Weights of a small mixture-of-experts language model, trained from scratch on English Wikipedia: 55.5M parameters.
Below are experts of layer 3 (counted from 0) of a mixture-of-experts language model. Rows are named router (the router's row for the expert) and show model dimensions 0-191. Each number is 200 + 20 x the weight over its row's rms, rounded and kept within 0 to 999.
Before each expert's rows: a language model's description of what the expert responds to. This comes from a sample of Wikipedia text that the model never trained on.

# expert 8
Description: Colons after infobox field labels such as Coordinates:, Genres:, Awards:, plus coordinate separators, bullets, units like km, and zeros in stat lines.
router,204,211,166,216,197,196,174,178,188,201,153,227,161,163,210,166,195,187,194,206,185,157,222,200,199,226,222,211,193,207,170,205,190,191,245,220,224,196,184,203,183,191,188,199,175,206,201,204,181,216,179,215,164,183,210,205,200,176,218,239,214,206,185,171,194,210,249,213,225,190,220,191,186,192,213,189,226,193,208,203,179,169,206,195,217,223,199,176,177,211,236,209,208,226,247,187,186,225,194,161,214,191,212,175,194,108,205,202,212,216,206,153,214,194,192,193,206,214,194,185,199,164,187,217,200,185,238,200,224,171,207,196,163,204,219,212,186,192,160,176,247,170,215,239,185,200,183,224,220,195,194,231,203,198,172,203,211,202,182,231,230,224,201,201,190,197,182,179,222,194,205,231,227,179,202,238,189,230,196,249,209,175,199,208,240,216,210,210,187,198,223,197

# expert 27
Description: Commas, and, or, dashes and ampersands joining list items or clauses, e.g. enzyme, and immunoglobulin; E, J, O, T.
router,175,205,233,213,229,187,197,185,210,210,235,173,184,173,200,170,179,186,170,228,186,148,214,183,194,199,215,172,188,196,211,218,202,216,172,194,193,219,239,185,189,164,219,230,184,185,210,212,205,247,218,182,199,222,225,187,244,211,223,149,201,167,234,226,178,201,161,156,220,225,197,181,182,180,175,198,168,206,185,225,249,194,226,204,221,188,242,244,217,228,192,212,195,200,223,211,225,222,230,229,216,207,216,203,185,202,217,193,216,210,174,194,186,224,167,173,210,185,198,184,195,210,191,183,230,209,216,210,187,184,230,189,231,203,185,173,181,219,230,185,198,236,178,173,198,184,217,187,138,227,214,196,208,165,201,208,166,183,220,179,221,187,207,202,211,189,194,209,211,218,211,220,176,206,160,215,199,197,224,177,213,193,189,207,219,199,221,182,197,191,159,192

# expert 3
Description: Main verbs and participles after subjects or auxiliaries in narrative prose, e.g. died, declared, called, took, plus adverbs like only, even.
router,215,178,200,218,185,209,214,191,237,168,212,189,195,208,222,160,217,243,171,200,215,160,197,189,230,193,206,201,189,205,193,192,188,223,176,210,193,210,210,206,191,219,186,184,216,198,190,225,216,174,201,211,186,240,178,215,135,197,175,206,182,238,174,195,201,227,186,183,237,178,200,217,177,226,208,202,217,206,197,177,217,198,174,184,198,224,189,228,238,253,169,188,222,181,177,197,184,225,192,218,199,214,226,219,196,236,204,240,185,178,215,226,215,230,203,209,214,235,241,217,227,234,221,191,223,223,188,214,223,193,238,207,190,206,178,230,228,211,161,209,186,209,214,207,178,193,205,182,206,169,173,217,212,207,207,187,194,190,187,180,171,189,195,214,193,186,214,165,220,186,187,193,191,219,184,206,207,196,208,193,188,180,197,180,212,188,192,201,187,216,198,203

# expert 23
Description: Pipe characters dividing cells in Markdown-style tables, such as the | after Year in header rows, and |---| divider rows.
router,184,180,176,149,180,214,165,190,194,217,228,197,179,241,182,200,181,203,147,193,194,194,186,196,213,195,206,211,193,190,197,212,225,185,174,193,214,202,182,174,189,188,205,189,198,201,228,211,204,176,195,225,220,196,193,204,231,164,221,172,172,220,220,156,186,196,228,181,174,187,208,219,174,204,243,194,168,206,196,189,183,221,220,200,212,202,220,198,188,217,197,167,181,158,196,194,183,205,189,211,188,198,229,205,191,201,201,198,200,216,216,222,176,195,208,184,217,199,182,217,236,212,201,209,174,174,245,222,177,176,189,199,256,170,207,175,233,215,256,204,157,214,199,186,209,189,187,197,221,155,202,209,205,196,196,196,230,219,198,222,198,212,207,216,189,203,200,170,182,196,150,201,159,195,191,171,223,195,224,200,225,226,224,176,187,188,202,213,218,210,245,210

# expert 30
Description: Word-final -ed pieces (surmounted, Prepared) and parts of proper names: given names like George, Richard, and place or name pieces like -wood, -ley.
router,262,189,193,189,214,214,193,191,170,192,210,195,208,235,184,185,189,227,157,191,177,193,241,213,210,230,237,177,219,167,185,200,199,200,220,204,251,169,206,203,166,168,173,185,216,225,182,169,184,216,217,201,211,215,234,188,212,207,180,208,215,184,217,224,204,182,194,184,191,230,202,201,229,187,240,199,212,170,174,209,201,170,187,203,188,204,164,193,197,203,187,155,193,203,178,169,196,196,217,156,194,189,200,181,192,206,190,194,201,219,190,229,235,215,214,211,193,174,209,182,189,199,153,178,185,206,170,202,208,197,195,223,182,221,199,168,183,209,214,188,207,208,217,228,275,204,196,227,185,219,211,160,184,226,265,201,203,169,208,214,215,215,210,205,191,189,191,212,169,189,205,196,201,179,183,218,193,192,197,186,201,197,201,222,202,201,171,187,207,214,228,204

# expert 5
Description: Wiki section-header markers == and ===, plus capital-letter first pieces of names and coordinate letters N, S, W.
router,189,217,216,169,204,202,184,216,220,197,215,183,197,185,185,174,214,227,193,193,185,178,206,178,216,204,219,178,189,180,199,208,206,194,210,226,186,281,203,183,208,213,196,238,205,193,202,213,215,222,223,221,206,212,198,166,184,219,210,199,187,194,165,199,187,172,209,190,191,179,223,212,220,215,176,229,166,204,200,210,227,187,209,149,190,187,194,167,156,181,192,195,224,211,203,202,176,166,182,223,223,210,196,205,205,158,206,209,215,193,202,194,195,165,224,183,175,206,163,230,192,191,183,191,227,192,187,214,240,197,222,241,218,193,215,200,204,175,199,187,165,169,191,192,182,204,156,183,196,252,203,229,220,194,213,223,221,191,242,171,199,180,204,219,207,173,203,167,201,226,179,208,206,177,219,202,192,207,198,184,207,220,203,161,177,210,261,213,218,189,199,241

# expert 1
Description: The verbs was and were after a subject, opening quote marks, heading = signs and It or The starting sentences, often about albums and films.
router,205,163,204,209,194,201,209,207,192,202,218,202,203,206,215,259,214,196,208,193,199,250,185,187,194,215,181,177,195,196,188,189,198,176,210,204,228,219,218,208,211,226,244,169,161,211,199,198,168,209,190,177,205,196,200,179,214,170,224,182,206,197,175,202,225,192,187,233,211,194,193,212,187,235,181,146,210,186,214,236,187,224,219,199,205,201,200,163,206,212,184,191,193,202,186,219,219,204,206,187,205,217,183,207,201,196,204,172,194,208,179,187,174,200,230,215,195,182,231,216,223,180,231,190,181,206,205,211,163,185,202,182,183,216,197,230,221,225,207,191,202,198,186,153,231,183,217,195,183,170,212,182,189,157,189,219,201,214,226,202,203,191,182,154,198,240,205,189,215,199,219,215,193,222,173,164,188,171,167,172,197,189,197,214,176,162,229,164,204,210,194,200

# expert 17
Description: Nouns like League, War, College, University, List, Born, In, often in sports, infobox or list contexts, plus some numbers and score pieces.
router,188,227,199,220,204,171,222,239,198,196,191,222,176,178,194,236,212,186,180,194,208,189,150,193,212,192,215,191,225,218,199,200,193,183,220,196,187,181,193,175,160,201,183,199,206,194,181,200,170,201,189,199,212,218,155,176,198,196,182,200,180,187,206,181,203,154,216,224,204,173,195,184,193,201,186,176,187,179,182,204,204,247,183,211,199,223,223,200,214,228,212,180,167,194,256,206,208,222,230,197,204,227,185,196,193,211,193,207,217,202,193,246,198,139,211,234,178,227,205,247,190,201,197,203,206,208,207,194,153,217,185,230,209,195,186,202,213,199,184,210,208,164,217,237,189,230,200,207,227,216,206,141,197,223,184,192,205,211,175,226,178,212,207,224,195,187,186,199,198,212,222,199,213,181,224,212,195,187,157,205,208,191,191,229,200,192,159,203,198,173,220,169

# expert 20
Description: Standalone numbers such as 1, 17, 36, mostly days in dates, century numbers before th, track numbers and table cells.
router,212,202,179,171,206,176,189,204,195,198,169,195,166,214,181,196,223,186,199,206,173,200,225,201,202,192,203,253,190,197,225,159,244,219,205,214,220,204,201,207,210,211,217,244,192,183,198,238,216,193,233,188,203,193,214,203,201,227,196,226,218,234,215,236,177,195,206,219,190,232,215,182,213,207,189,201,158,193,194,172,198,186,231,168,181,201,229,167,228,173,223,191,223,214,188,171,185,222,212,164,187,206,188,190,190,221,208,198,190,183,208,174,192,209,220,218,207,222,194,229,194,205,216,182,193,208,218,209,191,195,202,171,211,199,228,193,211,206,242,229,172,230,234,214,186,179,206,209,210,222,169,177,195,200,178,182,229,222,184,192,203,194,207,198,194,194,216,185,189,214,213,212,194,166,208,164,224,209,185,172,200,187,206,184,168,191,227,234,192,214,211,208

# expert 28
Description: The words to, from and into in movement, route and range phrases, like southeast to, return to, from 11,555 to 8,640, plus east and west.
router,204,210,196,196,184,220,216,195,182,173,224,185,237,182,207,190,216,210,229,196,195,192,194,224,203,185,198,186,175,194,206,175,190,206,196,187,190,198,166,209,218,188,169,184,222,182,187,204,233,171,228,235,222,221,203,195,186,159,243,188,246,203,170,183,173,185,191,180,193,220,220,228,226,203,198,204,203,222,196,195,212,193,222,189,235,191,171,229,219,175,226,218,205,181,185,209,194,201,229,201,192,195,166,185,180,153,210,211,184,221,212,185,212,208,214,196,179,194,169,178,211,207,185,208,208,198,209,187,192,199,206,198,178,182,188,191,176,210,205,178,217,178,193,184,182,180,223,147,201,180,227,225,188,228,219,217,189,200,232,196,195,225,203,198,202,193,210,209,220,238,182,197,212,191,228,209,223,162,229,185,201,235,190,185,183,222,214,226,203,206,194,221

# expert 22
Description: Word-final s of plurals and possessives after an apostrophe, plus the prepositions in and on before places and dates, like in 1978.
router,172,206,211,172,229,225,240,223,203,150,183,214,189,192,187,228,180,213,229,202,201,180,246,183,183,196,185,183,205,222,217,199,192,198,196,209,192,208,214,193,161,233,239,200,223,188,190,192,195,175,193,216,195,184,183,229,224,188,201,244,216,215,185,182,156,217,179,169,196,227,230,176,202,175,211,187,219,218,210,179,220,195,214,192,206,199,191,194,214,172,217,212,227,232,171,191,200,237,230,202,174,189,193,179,183,203,188,186,213,190,195,187,214,141,222,225,206,186,190,211,188,179,190,180,222,209,232,155,194,176,204,206,211,205,176,200,241,174,221,190,197,216,187,184,189,188,181,175,217,223,196,193,214,208,202,211,197,223,213,191,191,177,220,196,199,201,191,209,211,171,215,202,146,162,180,222,200,173,236,227,214,162,195,176,186,180,194,204,206,192,209,191

# expert 13
Description: The articles a, an, A and the words as, also, one, such, including, often after is, was or served, as in served as.
router,228,213,176,223,220,210,252,208,199,203,236,190,193,220,169,213,215,172,232,199,238,231,198,221,196,193,212,212,225,204,173,201,174,194,184,213,191,212,198,201,180,216,184,174,163,214,195,228,216,203,209,199,192,212,191,243,190,196,213,178,171,172,217,191,174,215,172,207,207,160,225,216,199,201,193,184,154,181,204,188,175,198,182,220,192,177,216,205,181,209,205,208,204,183,181,178,199,181,203,225,191,199,233,190,221,187,216,175,149,196,211,202,202,182,205,172,168,186,221,199,178,218,204,198,200,200,194,237,207,186,190,191,216,216,210,181,206,182,177,196,232,233,208,221,199,210,188,212,202,215,206,204,200,198,206,196,211,228,211,228,203,227,209,215,194,182,200,214,195,208,208,198,186,228,212,152,195,196,183,209,222,180,212,153,222,201,192,203,223,202,211,196

# expert 12
Description: Adjectives and nouns in scientific or descriptive text, like colours, sizes and units: white hairs, flat granules, heavy, medium, mm, ft.
router,209,197,184,207,237,185,201,228,186,216,212,216,196,200,197,143,200,197,180,192,190,187,214,193,183,210,221,215,199,188,197,228,201,168,190,163,180,223,213,198,204,191,185,239,210,185,211,207,174,222,193,160,200,233,212,210,168,191,168,199,214,205,201,240,218,194,184,197,195,191,214,189,217,189,193,179,197,218,228,185,210,206,220,196,245,195,214,218,185,213,154,228,195,191,199,192,211,191,205,214,217,210,227,197,203,206,192,219,233,221,264,180,234,211,172,200,194,189,176,199,186,209,185,200,182,208,185,179,190,230,195,225,177,183,196,192,221,208,220,218,188,195,172,200,177,204,162,208,184,206,193,219,188,249,202,190,176,172,207,192,190,164,214,204,214,183,219,227,205,203,172,203,177,183,213,188,213,229,241,200,197,192,203,206,198,197,164,191,186,208,178,206

# expert 29
Description: Relative and clause words that, which, who, this, not, plus closing parentheses and quotation marks, often in quoted speech.
router,210,209,194,204,229,201,201,183,201,209,203,191,189,222,198,243,232,157,183,196,212,166,217,160,213,200,204,193,194,192,177,165,227,216,240,221,208,191,194,190,212,203,213,194,204,215,203,202,194,192,212,194,200,199,201,236,207,204,186,193,216,232,195,181,180,199,221,178,169,219,192,197,232,213,155,231,209,186,196,165,176,181,198,219,166,200,167,156,217,192,181,165,211,206,199,247,184,254,228,209,153,204,181,214,174,232,190,193,188,179,170,222,175,186,212,217,200,205,199,217,172,201,196,180,194,196,162,230,216,207,174,196,238,200,211,172,209,216,189,180,202,220,188,197,156,216,190,216,197,202,220,209,197,189,182,198,212,189,180,247,205,239,209,186,184,184,190,232,171,180,233,194,210,237,196,180,203,201,169,216,210,207,194,216,210,209,170,217,226,207,168,225

# expert 2
Description: Words opening a noun phrase after a preposition, mostly the, also at, two, three, fourth, other, both, after.
router,149,194,210,194,198,232,182,172,192,230,195,201,206,203,198,228,167,186,221,197,175,216,202,178,209,181,220,238,226,221,195,189,199,181,208,190,158,196,149,223,209,224,216,170,228,225,210,192,187,203,210,172,199,181,217,204,203,224,211,201,192,222,199,202,225,218,207,243,186,195,193,189,214,176,204,222,190,168,229,214,167,217,185,195,178,245,159,211,192,158,193,203,190,188,206,182,220,214,207,188,230,210,169,181,226,174,192,192,174,227,212,215,173,215,192,207,219,215,221,180,216,185,205,174,167,178,200,207,214,211,157,182,202,239,200,217,180,196,199,200,199,185,216,200,228,236,191,175,196,195,186,183,195,193,212,186,196,215,181,239,193,231,194,196,212,229,211,202,242,219,201,218,205,194,210,209,213,210,219,231,187,235,216,219,221,221,189,231,192,171,214,202

# expert 15
Description: Semicolons separating fields in tables and data lists (SOD3; GB; MAR;), plus sentence-initial The, He, In and the article the.
router,162,187,204,198,237,157,170,212,177,209,176,153,225,231,190,195,185,181,244,193,195,205,174,230,211,204,181,190,190,206,223,203,216,190,242,227,242,206,218,199,209,185,211,168,231,239,179,191,206,215,205,178,203,191,188,203,228,196,207,209,171,173,213,210,226,219,165,184,190,207,206,202,200,188,213,195,175,226,202,220,206,183,210,202,189,173,193,213,204,206,177,224,190,226,216,216,208,207,230,180,187,196,242,190,197,205,201,205,191,183,233,225,167,172,210,198,205,185,228,168,200,196,186,221,200,214,192,199,172,184,195,174,226,225,213,193,199,202,207,224,223,177,191,212,174,190,252,184,217,204,241,194,168,192,164,173,191,172,211,178,196,161,192,200,177,197,192,221,182,194,206,225,247,193,217,221,222,202,181,174,206,207,175,212,179,194,170,164,206,198,184,192

# expert 7
Description: Capitalized names, country codes and technical or organizational nouns such as Chris, Boston, III, GER, Motorsports, measurement, headquarters, security.
router,195,190,183,225,217,198,215,223,227,207,204,194,213,208,225,194,198,174,184,200,173,220,196,207,200,198,203,205,188,217,210,198,221,199,206,215,228,178,219,161,207,191,187,232,218,216,205,189,189,217,177,160,208,176,160,210,195,177,168,209,189,196,198,203,235,188,206,194,175,193,174,237,187,197,223,202,194,176,194,186,168,181,207,185,187,244,217,209,205,234,170,221,187,197,207,189,200,198,218,206,172,188,209,205,185,224,204,229,177,157,224,220,230,206,204,248,210,220,224,154,194,267,205,227,169,191,201,192,222,212,193,241,224,147,176,185,193,183,213,187,225,189,198,194,195,193,206,254,186,174,200,237,190,200,176,188,180,174,193,169,242,181,193,194,175,201,188,223,204,183,210,191,198,183,211,223,206,196,206,190,190,187,189,235,234,176,178,221,207,187,225,194

# expert 4
Description: Middle and final pieces of names and words, especially Asian and European names and table percentages, like Tak-umi, Chang-long, gos-pel, 0.79%.
router,212,224,199,226,203,177,224,194,212,205,243,221,221,215,200,232,155,162,215,198,198,252,215,177,214,216,185,193,220,197,176,201,223,210,191,207,222,203,217,200,230,207,214,190,200,229,182,191,170,211,215,187,195,205,209,160,162,189,216,192,197,223,198,224,250,164,187,207,208,202,187,242,204,209,234,209,201,187,161,192,178,201,175,174,178,205,225,219,219,186,164,229,206,184,192,224,187,174,160,208,197,188,178,157,206,219,212,214,193,213,200,217,201,207,194,212,172,181,197,188,199,186,209,209,205,194,190,207,205,190,179,168,168,202,189,186,198,191,233,184,231,158,193,232,224,218,210,215,233,200,199,178,212,224,207,188,196,183,162,233,159,243,214,215,185,188,187,208,196,204,183,211,213,207,215,201,227,193,165,161,222,199,185,209,219,197,187,221,212,184,204,219

# expert 6
Description: Apostrophes in contractions and possessives (doesn't, it's, Kerouac's), the verbs did and do, and sports words like Team, Cup, FC.
router,196,183,192,227,217,210,242,240,201,170,169,184,221,175,183,241,220,207,193,200,218,187,223,214,210,201,204,194,203,220,204,209,226,163,203,218,214,200,207,204,220,181,227,201,185,197,193,196,195,188,205,229,208,187,218,194,215,189,185,186,200,168,205,228,220,159,204,173,222,231,172,240,217,206,208,185,227,197,191,214,193,201,195,194,181,220,165,234,180,215,225,152,185,190,174,214,197,200,183,202,204,232,190,176,212,229,181,224,180,175,187,177,195,172,192,163,215,202,225,225,193,155,191,187,189,209,235,183,184,205,161,172,213,189,207,195,201,190,194,211,177,185,204,189,168,228,207,197,208,186,191,218,183,221,153,176,191,183,226,186,198,179,207,215,192,181,193,243,184,143,199,205,188,245,206,194,226,207,167,235,218,196,222,199,166,200,193,219,211,201,238,176

# expert 24
Description: Nouns for parties, offices and social groups in politics and history, like Party, Minister, Labour, peasant, councillors, plus pronouns they, them.
router,238,184,178,232,186,208,141,208,199,209,205,171,222,195,192,208,208,164,178,184,247,181,201,188,205,216,198,198,204,222,200,212,224,222,181,186,223,166,196,179,194,226,192,202,228,235,178,176,180,206,225,226,187,238,213,201,166,191,208,217,191,198,244,198,195,203,197,176,212,192,212,228,193,184,216,166,204,242,178,163,193,220,200,244,218,213,154,208,250,179,202,183,206,211,173,203,198,186,201,207,177,201,205,185,231,210,210,218,234,219,216,228,229,223,200,179,187,169,200,226,174,222,166,219,202,199,160,212,201,179,210,229,189,241,212,180,200,182,188,196,195,210,216,216,213,170,234,198,192,191,187,176,186,223,231,201,204,158,197,171,183,166,211,214,189,186,188,203,177,200,196,190,242,196,203,215,218,211,194,208,184,244,178,221,187,186,192,192,204,181,161,184

# expert 25
Description: Common given names and proper nouns like John, William, Company, States, Paris, plus the closing = of article title headings.
router,202,176,225,201,184,190,172,205,207,203,182,223,190,202,201,146,228,200,160,204,232,185,199,226,192,192,204,168,178,204,193,192,218,219,199,181,233,199,213,191,178,214,190,211,233,185,213,205,202,192,180,216,218,226,213,161,194,199,174,193,197,165,245,222,223,199,181,143,209,205,179,197,229,200,197,182,194,234,198,219,203,189,189,218,204,219,235,203,191,200,184,214,240,174,176,207,182,194,201,244,178,203,177,229,190,238,212,199,202,204,227,192,214,174,177,190,177,196,189,205,196,257,194,207,235,211,200,197,236,204,245,193,209,171,214,201,197,184,205,207,206,194,208,148,213,191,211,214,195,230,195,189,188,222,198,190,207,184,203,180,202,169,217,200,190,185,194,186,199,205,216,193,186,191,177,202,169,200,214,169,222,173,189,231,201,235,202,185,213,201,214,219

# expert 11
Description: Capitalized first pieces of foreign personal and place names, such as Il in Ilham, Mu in Muammar, El, Ko, Soc.
router,254,206,242,214,172,179,243,174,198,168,163,176,221,205,203,250,212,210,192,196,199,225,192,230,196,186,197,198,189,185,187,241,183,193,192,193,229,210,225,214,208,197,165,232,194,167,196,182,190,204,184,182,213,178,206,221,179,200,175,205,192,219,178,196,188,232,192,217,235,187,206,166,209,196,223,211,163,227,162,220,234,214,159,239,193,204,182,187,223,191,184,218,185,204,185,222,177,195,204,205,211,219,174,198,174,209,200,189,197,200,190,239,187,232,208,218,232,211,248,188,213,218,200,181,209,213,173,232,180,203,225,225,194,223,164,191,214,194,201,171,226,198,180,218,193,207,209,226,197,231,214,146,211,202,199,210,197,226,200,211,203,208,189,201,191,216,184,173,171,224,172,203,186,180,214,231,193,191,217,189,161,192,201,194,180,216,183,182,209,183,206,216

# expert 9
Description: Forms of be and have after it or which (It is, has been), plus final word pieces in names and words like Guy, Anthropology.
router,219,233,191,161,226,195,226,178,178,213,227,205,214,212,225,213,155,188,217,202,218,209,208,215,196,174,157,193,195,222,217,159,199,176,181,201,176,176,191,208,182,181,183,215,207,211,198,190,254,188,216,225,236,206,189,214,227,177,215,204,191,183,197,220,197,193,202,201,219,198,207,202,197,173,215,209,221,198,197,182,172,181,215,241,165,160,205,166,230,201,232,200,213,189,199,136,238,180,233,216,222,180,204,208,235,210,182,204,206,202,157,199,222,157,199,183,197,220,190,219,220,204,197,241,199,220,171,179,215,202,218,253,219,164,162,181,185,204,191,187,163,191,177,213,215,175,232,179,207,204,215,189,207,211,215,196,192,236,221,220,198,208,213,229,205,235,196,187,185,195,182,199,212,182,189,215,192,176,204,184,177,208,194,190,177,191,188,168,208,203,165,213

# expert 18
Description: The preposition of after nouns like presence, creation, number, plus quantity and phrase words such as up, out, than, years.
router,183,161,209,199,180,171,204,216,188,234,203,184,208,219,197,175,196,173,199,193,191,159,195,222,213,183,190,214,210,200,248,203,239,229,198,203,164,173,177,234,224,180,194,167,234,189,182,174,205,158,185,174,207,216,156,186,178,219,221,184,162,207,234,221,206,162,192,216,204,216,195,197,188,201,185,223,224,220,181,226,208,196,206,222,193,157,180,223,196,176,211,224,223,192,200,185,200,228,179,201,215,200,185,216,170,216,230,214,200,179,224,209,195,200,208,189,216,182,187,163,196,191,218,196,231,193,226,222,208,172,209,187,220,184,182,179,167,179,205,188,213,237,179,213,216,183,195,197,224,192,222,180,196,190,213,205,243,205,187,176,204,197,202,203,197,190,196,199,173,179,191,202,210,239,214,192,178,196,191,181,180,188,220,192,183,176,205,207,191,222,196,203

# expert 26
Description: Short lowercase or digit pieces inside longer words and numbers, such as t in contact, tri in retrieval, pi in incipient, th in 14th.
router,199,221,195,161,205,214,194,182,193,191,166,229,186,215,187,194,218,193,210,194,170,185,218,206,192,178,195,213,163,185,222,201,180,211,204,219,165,215,193,208,243,177,197,183,201,192,207,199,177,200,227,200,186,188,186,203,217,208,208,213,158,174,208,155,218,217,212,223,201,192,201,165,222,159,200,216,162,191,212,171,203,200,232,195,196,181,205,182,205,200,179,210,175,191,228,215,204,215,178,214,168,217,188,219,215,239,164,188,215,217,192,202,193,232,186,185,195,207,208,182,173,182,244,159,207,171,176,210,207,187,210,178,224,226,191,206,198,212,206,202,208,182,197,204,168,222,180,210,215,175,198,220,221,161,200,181,207,226,190,180,193,169,228,205,207,203,214,175,210,192,210,186,214,224,227,200,197,219,242,217,216,208,185,192,198,205,228,204,212,178,233,202

# expert 31
Description: Line breaks and lone spaces ending lines, infobox fields and table rows, such as after coordinates or between election-table cells.
router,206,219,207,201,246,213,183,190,220,209,214,196,191,209,215,206,229,190,209,201,198,192,227,212,183,176,180,164,214,201,213,205,168,236,200,152,173,158,177,210,200,226,192,230,192,210,205,217,193,182,190,217,224,219,202,155,200,190,197,191,213,174,222,206,197,190,193,207,219,167,186,205,224,180,198,202,212,238,187,186,219,211,189,178,229,188,220,176,169,224,230,150,185,220,196,193,191,206,207,200,201,185,213,205,185,196,174,183,185,169,200,206,194,201,211,194,207,198,177,223,223,189,195,190,197,213,218,192,192,242,195,196,218,176,242,192,200,198,183,255,171,224,175,210,200,206,222,206,172,146,183,203,208,207,186,187,193,209,193,225,209,198,201,210,210,196,185,232,165,203,209,166,201,207,166,131,174,187,191,202,197,205,211,197,205,201,236,237,172,195,194,215

# expert 10
Description: Four-digit years after in, commas or table bars, in career tables, filmographies and date lists, like 2015, 1994, (1987).
router,199,204,196,229,162,177,195,204,205,192,198,220,205,198,171,215,197,215,235,185,215,240,156,228,227,173,203,197,238,186,219,204,166,187,197,227,173,208,199,200,174,185,211,175,152,214,176,195,199,200,202,188,185,159,223,213,194,207,211,214,218,167,177,176,212,197,207,184,174,225,199,234,200,195,191,223,217,200,199,191,195,182,175,194,220,211,212,242,152,199,226,189,188,192,185,194,189,185,239,203,183,202,173,172,154,198,193,240,188,222,187,225,224,250,185,171,196,171,222,217,202,160,187,194,193,199,169,187,198,193,204,186,198,215,204,228,214,181,214,199,204,172,244,197,191,197,176,218,229,241,199,179,173,213,177,205,191,181,178,217,208,213,198,204,207,197,190,193,202,228,194,196,216,220,183,220,182,193,196,210,184,217,206,206,219,177,182,207,200,164,171,157

# expert 16
Description: Opening brackets before birth dates, species authorities, unit conversions and asides, as in (born 1984), (LeConte, 1876), (107 kg).
router,183,216,173,224,201,195,187,170,188,226,228,214,214,168,198,167,188,210,229,191,197,215,144,209,200,184,192,181,213,226,225,205,191,195,153,191,158,157,208,178,180,204,204,201,197,198,228,191,195,166,191,171,190,172,215,231,190,220,161,222,221,208,205,222,199,233,197,218,192,220,200,187,183,188,219,177,241,207,203,203,201,221,215,171,183,209,200,200,218,172,181,186,176,197,230,208,194,150,167,190,207,222,190,219,216,199,172,193,225,195,223,196,185,201,217,213,201,201,219,224,169,212,181,202,207,173,156,223,218,207,182,194,193,208,172,189,195,196,226,187,237,217,230,253,182,221,246,235,214,227,179,234,185,199,206,191,180,204,204,197,192,215,227,204,190,199,188,185,227,206,182,216,155,211,220,242,208,192,197,226,180,201,167,235,195,174,188,199,210,174,175,231

# expert 21
Description: Biography vocabulary about people's careers and identity: American, politician, writer, footballer, guitar, vocals, born, married, teenager, founder.
router,198,194,177,205,197,193,204,222,193,199,202,199,170,207,197,244,202,196,205,199,207,229,157,216,216,232,204,205,221,182,210,180,205,179,183,234,182,162,234,219,204,191,186,190,173,208,195,204,184,228,204,203,180,168,196,197,232,175,186,189,184,188,208,193,188,233,201,220,179,187,210,164,161,222,197,207,202,189,241,195,199,184,201,214,174,196,206,197,226,186,221,207,208,224,214,236,202,155,141,180,173,211,232,211,209,216,195,191,210,214,158,195,182,208,187,215,188,210,204,196,186,195,197,198,184,167,202,158,189,225,192,204,220,194,233,176,211,189,227,227,196,230,232,163,209,170,226,208,204,221,222,175,208,140,209,209,221,216,195,170,196,203,192,211,227,227,214,205,170,213,192,216,170,215,212,175,195,203,197,183,212,181,191,201,210,210,209,201,208,224,228,182

# expert 19
Description: The prepositions by, for, with, under, against and possessive pronouns his, her, its, their, as in met with acclaim, for a series.
router,202,253,192,210,178,239,183,208,169,213,220,196,224,208,187,200,192,198,189,191,176,188,229,176,191,174,205,223,209,193,221,193,195,244,194,217,179,186,224,188,187,207,215,193,176,204,158,209,209,199,184,224,213,208,212,203,194,249,176,180,228,221,210,168,188,200,196,175,216,190,208,172,210,229,198,179,236,185,181,205,189,217,186,190,201,210,210,208,174,206,208,213,160,196,211,182,212,207,184,190,197,195,206,205,215,204,199,173,222,200,209,226,182,229,207,214,209,181,190,146,182,185,185,199,197,178,232,228,192,231,193,178,193,221,198,196,205,203,176,206,221,182,206,221,222,176,194,223,178,177,209,235,203,205,162,193,202,206,222,219,195,179,209,184,167,212,186,174,205,223,206,207,191,189,212,188,224,171,219,242,209,192,197,179,186,204,217,165,238,176,204,205

# expert 14
Description: Word-final pieces inside names and rare words, such as ing, al, ya, ta, ant, especially in lists and taxonomy infoboxes.
router,174,198,238,182,186,184,223,200,221,213,187,221,227,216,208,185,189,221,181,190,198,250,182,193,204,254,168,172,241,215,196,189,194,226,195,188,232,197,208,157,180,199,192,186,220,178,223,227,203,205,188,183,223,183,226,213,179,194,169,207,235,207,199,229,211,224,160,212,203,191,195,165,193,193,223,222,215,206,188,202,214,205,172,173,210,178,226,221,182,198,193,169,214,193,206,217,199,174,204,195,233,175,203,235,223,143,221,203,203,234,192,155,209,193,215,214,171,194,178,176,213,199,206,232,204,223,178,190,192,203,218,187,191,187,189,189,229,187,173,206,183,205,210,178,230,204,188,176,186,152,219,208,195,232,227,190,217,174,171,182,207,198,171,197,218,185,184,210,216,190,217,187,212,204,189,211,188,212,178,183,223,190,199,218,204,214,183,204,199,222,178,195